Weights of a small mixture-of-experts language model, trained from scratch on English Wikipedia.
Experts: 64 experts in each of 13 layers, 96 SwiGLU neurons an expert, 2 picks a token, a sigmoid router.
Training: a variant of Muon for the experts, 546M tokens, 4167 steps.
Below are experts of layer 2 (counted from 0) of a mixture-of-experts language model. Rows are named router (the router's row for the expert), gate (a neuron's input weights, with its number), up (a neuron's input weights, with its number), down (a neuron's output weights, with its number) and show model dimensions 0-191. Each number is 500 + 25 x the weight over its row's rms, rounded and kept within 0 to 999. Numbers have three digits each.
Before each expert's rows: a language model's description of what the expert responds to. This comes from a sample of Wikipedia text that the model never trained on.

# expert 53
It responds to: Early stem pieces inside Latinate words that take suffixes next, such as m-emor-able, alleg-ations, accept-ance, Pred-ecessor.
router:522490505489578547457470472536527531517501520503541535513474507525525511535491463543493508496507538576508524483514491462475510525506506504504498487512490494472500492487445468468465487513458491521481514520485480462503473508464488487532512505464508508517522490478537522493511468530448469526520488497487480474501509560509527500438531456531481485527491521507527500521493486510437489521483469493506513500480504482485488490506510521464543506490449496534515542523520501485504544450476508494495511521555509522501515524449506492520486505515524524505525510502517462517522519507486508516
gate1:526487499507500517513471500543473521503509485522485525527508462518520452523464484493520517513507472508547488500520496453482470493498468457492471519471484511511519505544464493476466456485531470520487478515484462485529488493472490499512546474529483521477482527489479508481543490504532516471512536478511443534480486496482507469453544519493517440498484513471485506519516490531476517496503468461496487523535486539500474511473563504490533525516496560496491481517490489510516547480484492489459518519495456488489529543491490519511502523570531552502483523476489448496531503476491490526
up1:487476523523481499523529524471473473486521505497500512494530523507469505498526478480476496493477520516491498507521526519493500532471514473520523487514509496551487472492514481451477512492530484525474515561537542485490494508545521477500469525462481510474491486489499475537524557455483457524505491498486511499438518528503485491501454495519511530508486472485503538519455530439537522516518473476508464499499514502525500487483535456504490475516507464496501496468530507506508460520544521499520499490452537513505502530530512478417483528465450513506502515533503537469463535526519484458
down1:474517512520480475568483496452446515516497539498544488491508505517515507492498502505515505509478510480470491502449516549512486555466524535558492515524500506532497486455518508492425509494527530515488498525528526511468498519537504486492490492488477493502509481501504461524520512490452476509534471523469539481495552518512501493511476522489507516491463465525523525476435532481523505486510495478479461503468550487504524514515487498517474474473495453521504514515508534449513474500499510494509477443465522524492496470504519508501479474480485483521487516542518538492458533560504486476

# expert 2
It responds to: Pipe characters between cells in Wikipedia tables, mostly header rows and stat rows, plus opening parentheses like ( and (".
router:484499490492537506466515518529496496538495551522485524484467535528485528495513541484523481551552480466512510487503480477540527509541537482471495481491516507493512487500539526449488503519482548556525475485468487514489463515542515500483539477543523536506524499498509432484500502512489443473527470507497460516509488528464487472541485495510502485541532493487491500484496469462509497521520522498492458538477503505542510472500494539505497530464494539525472485513509509471554500509540508497455510487506491459480498513514511479487528474529530491493472530526525514495505478543511551473
gate4:482518511459491538481481510483543464452514486473479510508486473460493483522501503545525524512496517537502487478442518472512501485527483515524497526495496490517530507496493493501487476506513495526491460544485520494491515499435497485458521451472492508509497525529489524515488487536529491541514493513464500501521518457480547523504544450439526493476472465496495557496512506530457481467506498508486480530465492496536471469458488538540526499522481510527535538510467510496521529486533425491468511516530506482515510465486520469522462504501528490466470490520502495469521538502513487513
up4:476526476499480496469527483470456504528480511508523503494490483498493507550467531482490491496489461515518496496505547512469506523497490486512496558472478531496515499474557497499508481542484503503500546466468489491539514502459476542523467513510518491487509496461515477526501513482460530507502485516481491472486461543514454487491496511505504517459499527480550487483484492521492532475477495498491482526550526491492516527450457490523497488542516459460528502456490456487499505485447489492497473533553459509472520479528468508470482508502510520498520432466467553544534502524504492468
down4:500485489491538518478517504488522481463483484476535474525496452470540511503515469568477533497514495515442511482473503462520532457522489499489502492482492490519524545536528487540535530509524429530490474532489491476518534463444510525518521504511474460486507531497485522479524526491545501475505489498480508507520475480472520534494498543452504467490515494492487488508521492477474486501508482494502520484474533475514511471479479535500505519506525500537460540508506519464493487514527513490485534467469507532472476453478537545529480459460515463515506485524485472461477502530521476533

# expert 40
It responds to: Lone consonant letters inside names, often just after a capital start, e.g. Dun-n, Con-ch-ubhair, Din-h, M.
router:525464525517485515476477477519510507489503523454535510528501465487546528499508471527460501498517524494482550496494465510497508502512504509485461498494482527481482518469478451505452523485463529498466504504512495465506477492499469526524529543517537535483460507489518508469488525490466504544523507504460508481522505473525514523450546449434477515498460558528545494510483477459500507484525462481508498506501518523465466494489503484490465492513477506492453469492481490473475508495490525493467502490527554465479530527460521518518493544559531538506535501514517483494478498517482522507
gate0:441445499527529514492481491494482515521449519457524495518513547501519528541466476522469564470538470468500553458545456510494492449550488477502496573514500470515488515498532500482518515483524509492508478459521521486464504522487507469512505495553550504495491502543508517510530518483507504522507531475473525502508448530507492481549524449511477464486504488453500497514486495518484504500506481491496503483526479472489518516554487495494477500459547490498479485487492519522513467485536492497501479485517514484523495513521485490498510534484473480483489500536505554493476523508499525467
up0:514515504515481505528540510449520524513507506478453498475533518486495508473507542518512495515510491500467516546507458523515501534510494540484520502549490528487512526510491541525485521465508514472521449499439498511472505516508467504543484501494485461546506474493502466492520498514501504504493472518521495509519485520508449501498494501552457525508525494510562498543457520495526531491488493465546488523455486507487540502511513512495465458529492491498446548498467508535472509536496488532519465483520490488460489484443541518527530481527548496524533528493470500540478512471480523522
down0:486513478541457490476479456541517481543469481503522503487447531534510491515520421500492531510498475490487484501519496475498507494559458455497493491506507487506503502475476489505467482504487484470506499519526495470483492509501494471488495524539516489540486522507486499504512501450547476455490476511446506493491513531482524501508550515493496473529517506521483539507512470498492502490478530472473547541540538479513502520485512494424484497438487484478467440519498469489492481497502511535449504465498513489539530521530489470461482489464489482472487534503535496483524473502481461495

# expert 7
It responds to: First piece of a longer word split into subwords, often a Latin-style prefix, such as poly-, sub-, recon-, un-, re-, Ar-, El-.
router:486463500503510520492472500525541515529552502466500503463464503464513485502494536526517496519514498494475498533523496491507481541516539528463499461479466477477520519531540486514459498515486510488454516548515494466510486460507495523512521560504524498559473504484501521493548510524496539537492544552507483465501458517509502489461520499470520536516505533480479483517490446480490480509491494468520474528477491531526502478459507488494512500542518520485474495505487496551503530504514511469533562512500502517492522529485471538544526524487482539527491516536525461457492530519468478508
gate1:501514523512526508516505508480508510542529466461489517495477518525452498517487484547464508536444496445484471504527503491506509494486491514532490495460472487502500469495495499511512501477512455495483515524486515499473472470526467496484525532505518477488491468494480458509487525505473549482464517542469509481490520481534475520468532491527504530483504506470515483478520521482548482539469494495538536540503478501494453522471481531511497456521468464481463433514480505531512475520480517579478511550478528492491511500495501519525500465487466451528511500484484524482496518527480465440
up1:477539501520468469506498495491508508488484484467506471548493537515468492519488495559525471470492509480514468459556511464490498493488523532479500483530528521549473532486480499481519520488507522518525540467452501506492467542532493527453485537478515494496488513506476519525483510459495521459511538488507487489461513471490507473505472519558465484525477511501483527523512524490516511479532503505477512538496529543500507474510482552498545548521537478471478501484497515508525489476502531475495500539513507509465472467540513471464541554511443470483507517490501505498464460539507490475
down1:526539474529480443479510527513517495526473501513515444502489543517479514513485520518505476476522530520461492474518456433444491491519566502495499489507553488525518527498508461469483495530499511494508493485481524508519503543517529527471511497490531528512505508518494490475496461475528464475511488501481468508480529492473499469500466480515477510480502473507482507479502502507529521446543525483473485531470543485481519501501528530444531517536480544459507507500499513467563511499492524466492521519538512526473490486454498465530489518508481508451545530512467479486478480489500501530

# expert 62
It responds to: Digits in table cells and large numbers, like 4 and 5,545, plus object pronouns him, them and it.
router:468526532461456501532515525459462479490474466534483496502550513492487472511483454491528495483472538481486465521529533480471530524472477503542508495495548469502498514505503492540529496496525484473462534459531508522491520455494472461506472458506462479485527490524500531532457500529499531512489527523518528527470485516505509479525479479482521513502470484481493529515538536486522482480467522526476535521529498524468526521518529490526523482525513475514517513493511544468479499549476473544509468521480486474507472467542478496471489498506488525465518467469508533531531523479533501532
gate0:533537481509526470511491511491503482482537471514496495522511517477504502511496521517487511476507470522484530482513451505511536455515502467472503548487490501521499474522486545492432494492465494511495499515529493532465496554491527473547527472489488486487535492495502475520519535456500497543553452478489513493528497479510506515514464500510433443466526472506490462501498451481520516525492498494503524525457508505505523513504482517514451454507493484448446501521516487478456474526453502464514480507495476509474470470531486517504531489482499523490482505480499543530503502511458547544
up0:486508511509481508487479531516555468474504462530502432486516518489520511485536482456479487526478526528540504461472497486478498481555489498454489503505502465456514505500518536505547499514518503483518521512468510494499476492543517476493494486474523469490536494453491460533531473545495493496528491553510479505544498490421506501508513510534460506486512528500519540504482516482473510502497510492502479517516523477477458514523465489496477499497521518483499473507491481519426490469506496535487470498483521474501476527473442545467497505519510512448490529517535508532486500436509521504
down0:504509532530489480502471494480506493538436493552520499495484512526478503516486519491438471502457518483484532500493492506484474502527483477497496462483553507531490505487457491474473524514468468514496454515507505452470467494491479509536452484517507487509470475503472496544511501514450501510481446500506510466513496493466478505518471554528523479464517428454492515489514515494546472533512471492537525509528494542532478478485532524468486496471542488519489528479467461547492501500470514463512522479470512521485507503483526472501495526475513525472515502506464457461500502504525473507

# expert 61
It responds to: Degree signs, slashes, km, ft, $, minus signs and words like average, age, Demographics in census, geography and sports-statistics text.
router:494490534492496467531486506461450491494426503500519514478517472535492472503503482491548503494522483465475494500521506441468512484521498524533481483560512483491505508489509537459535517477522448505533507493478478515456520483527504493501504512474502517486541503493473487522490514499499499553555450521554494452493483503464513507527487457500524497487496507473460482508526548494510503439495528504519523523513516494452515510496522479496540474530509463493490565502480488488502492546481516477512495538490466483532473493521500502465510497494479498506568496523555485479526489518506512497
gate0:534491460486527449493477515509489461484473510538506514495515457491481477502514496441501506462522475510495493513518494537530490470573457523551478511529517514522505519561495510505472504484484527502480501493483526495521520507498520491480501465532460497529500513479493523473527508498528471484464480505563459469490504481496530482510511497500512505544466479473464491487483515467483501513498434519538474542513498523517528481561527516535529536487533496525504500489537491518490502511486495539469452554482512525507500518517467490496470502467536476523516513528542512469512467541502493503
up0:462482520503489508500518519502521494474513518491477495524488492539463491507480499505553446500496498459508476514499479502536496500462501481479531447486494495484530502493537510481488505505486500503458480492486502540469500481442503449524492501547532499491477510515464520467502519504482511494556483509436477489478471463514495482471503521499511508497492503497479544504521500507491536509515494506470494496465509507543455452501493502524448484534488505463512468533476560471494499456494505458497549492445534471511493524465497482546508525478434471503470452468533518503493487503542461512
down0:476463448476482577529481494514477546493536516489459461547524523553521534503520498526526476488502483496489487456488477429514455490505504527480499505474492508528498524467501529453447510546493524492538504526511501521511476494469475495521469512491530518485507517492511480501506478520515490542549513496475525431523502523488511507451445480498514476507483499493463484501482450466469493536467510474548483485523454483557490516502492490469501515498504505495481520535517489495534516486504513472507474512472510506549515482481507514499501476509497532509493502467479481502486498471495514477

# expert 34
It responds to: Capitalized first pieces of non-English personal names, mostly South Asian, Turkish, Japanese or Slavic, e.g. Ze, Sha, Kaz, Ash.
router:510496503521544525465548479514525483501494507507494540516487503510493496518527487489445531491494496535496546504462498513512466511517494510516474469530511503446502504460537486538457448503477506503523522479485473494503487509474459540517484532509509539476520497481521521502506504508494489534521482511485506490489512461516513483454538493559507494478493571517567495539496446500528464505502517463516440520483470516507497499484511467499492494530512503507514460492522491455482515453469518481528486492543516518513523509451545525537494455513556529501515511475504498524501514512492547503
gate0:453529496479487498485524513515525450498484514495505522483489519493447496499499539480459475485493491481456533457493527434530483501511466486497498510475509520513483524478493502524494456515469446521542488486535478492505513478488468560493490481504461533508517506521522514544540509496574484522538488488481487518519482475515480442490503527488461482470507487482482511488503509504525503514517531489519453455466520502522475523484493476451545467491547526491485516508487511524508457473509502491513525502494482468523498502448498512480478472566523513501566508500523506487518524514505501529
up0:533497528508496478498496496536496498505535471512503465459501501484560515492445487440502512522483507532482519508501503514511483536483489467508476514453512506501548462549456495475487529489525488516536521474570514493519537475495491443535528492478491502517492503477487507529479461461482526489528496472515509497537493516508482548533501517473505537497500481488493500474547465476512465462487507534463538522545507485520483488480513476504513507433505459545487508493477473520505543517469494491533511512495516489505453456520519485463494518499492481520471479508516516487527497523553491541
down0:518497495504518513548547494535500531573483524485514471484477511471516535472502479494540512502508468511506519541494506541521467518486522503497465485498441495541525486545459521512480527509519546516505513504509514486550499514506537474448515533493493488509524518482506522487506466502440523472504514453514490483526518514491469558545503512527495487544511467512521536469507500496487492482437470499407502483526519507490497488517511479512499527522500507549493498507510478510524491455501478527507516514530498527494481484548510481480499493483533477476457492511502492494481470525498463472

# expert 13
It responds to: Single digits inside multi-digit numbers in tables, coordinates, vote counts and measurements, such as the 8 in 4568 or 2,398.
router:538468437496488478513459510506505510512567522487521507500506511508481541480546545523434490498503491564510465468497487504477522523498491520481522503559473517485495465527456539516490531504510503527556478530460512490519491490497527559518462489548502493525453493493493493491505521480456507500498505465509485524514508529519468507501457550553483540532530491501508460491511489501527548471487505478509496485510481465504512528486511503502535485459507500490519509495486483551479497459459467513503516516495496522480530531497506518545533448518529491496482506500508488477492476504485509502
gate0:467515503486498527549497535492527520527487469524475476501470485519509510545496519518497479488483506469435507509561571518497530501506519483463481524494486525496489498508537543476517521490492519483460488523499518505500482525514489504532525539525527441518474477488458519488484515491544517456479436478509512522507496484498453495483495461485500509478470482502520501468490512519434464502501487530507527502517515476459504468474523482508506491493491513526487496560493498517470539524475516508452546502494540467494505511454518523524470523536487497475510481490437524499502482519482547506
up0:506503500484551488500494529500538531489501510466510479528494534497499493503536475527468459453519502501504471513562529518467484540479472475503503477519526498530544484479541495508466499503484488522505513500493529507497495472515484519486547496497501511482525460461472515498498555536494533471530503489520492495511533546557476491477503526505509519491512439478514519500496481487467501469555502473464513502517487433512495509517544458503465518524537488464516527503524535494520537514521477484484480502564475495478508493531476499506505465470449501529503543472475485461473528537501470507
down0:513480499468518478477509506533493478502516522545494473563486518505501528507508508472501508449500476501479473482468492479554493506513491467552542454507553502524472535477452488523501494522550517495521479478530479455495504464477508545480524484510499531506511498505518493497457458492522533490532500512526499499502479516508508494512506494513469485514497493497477505463489495531501532500528506476524483521508480510480547509485503507478500496509489533516473486520438513506536487512480505463549552480520455529513524489543506510487469443500506505480477462422504511524507484540522425520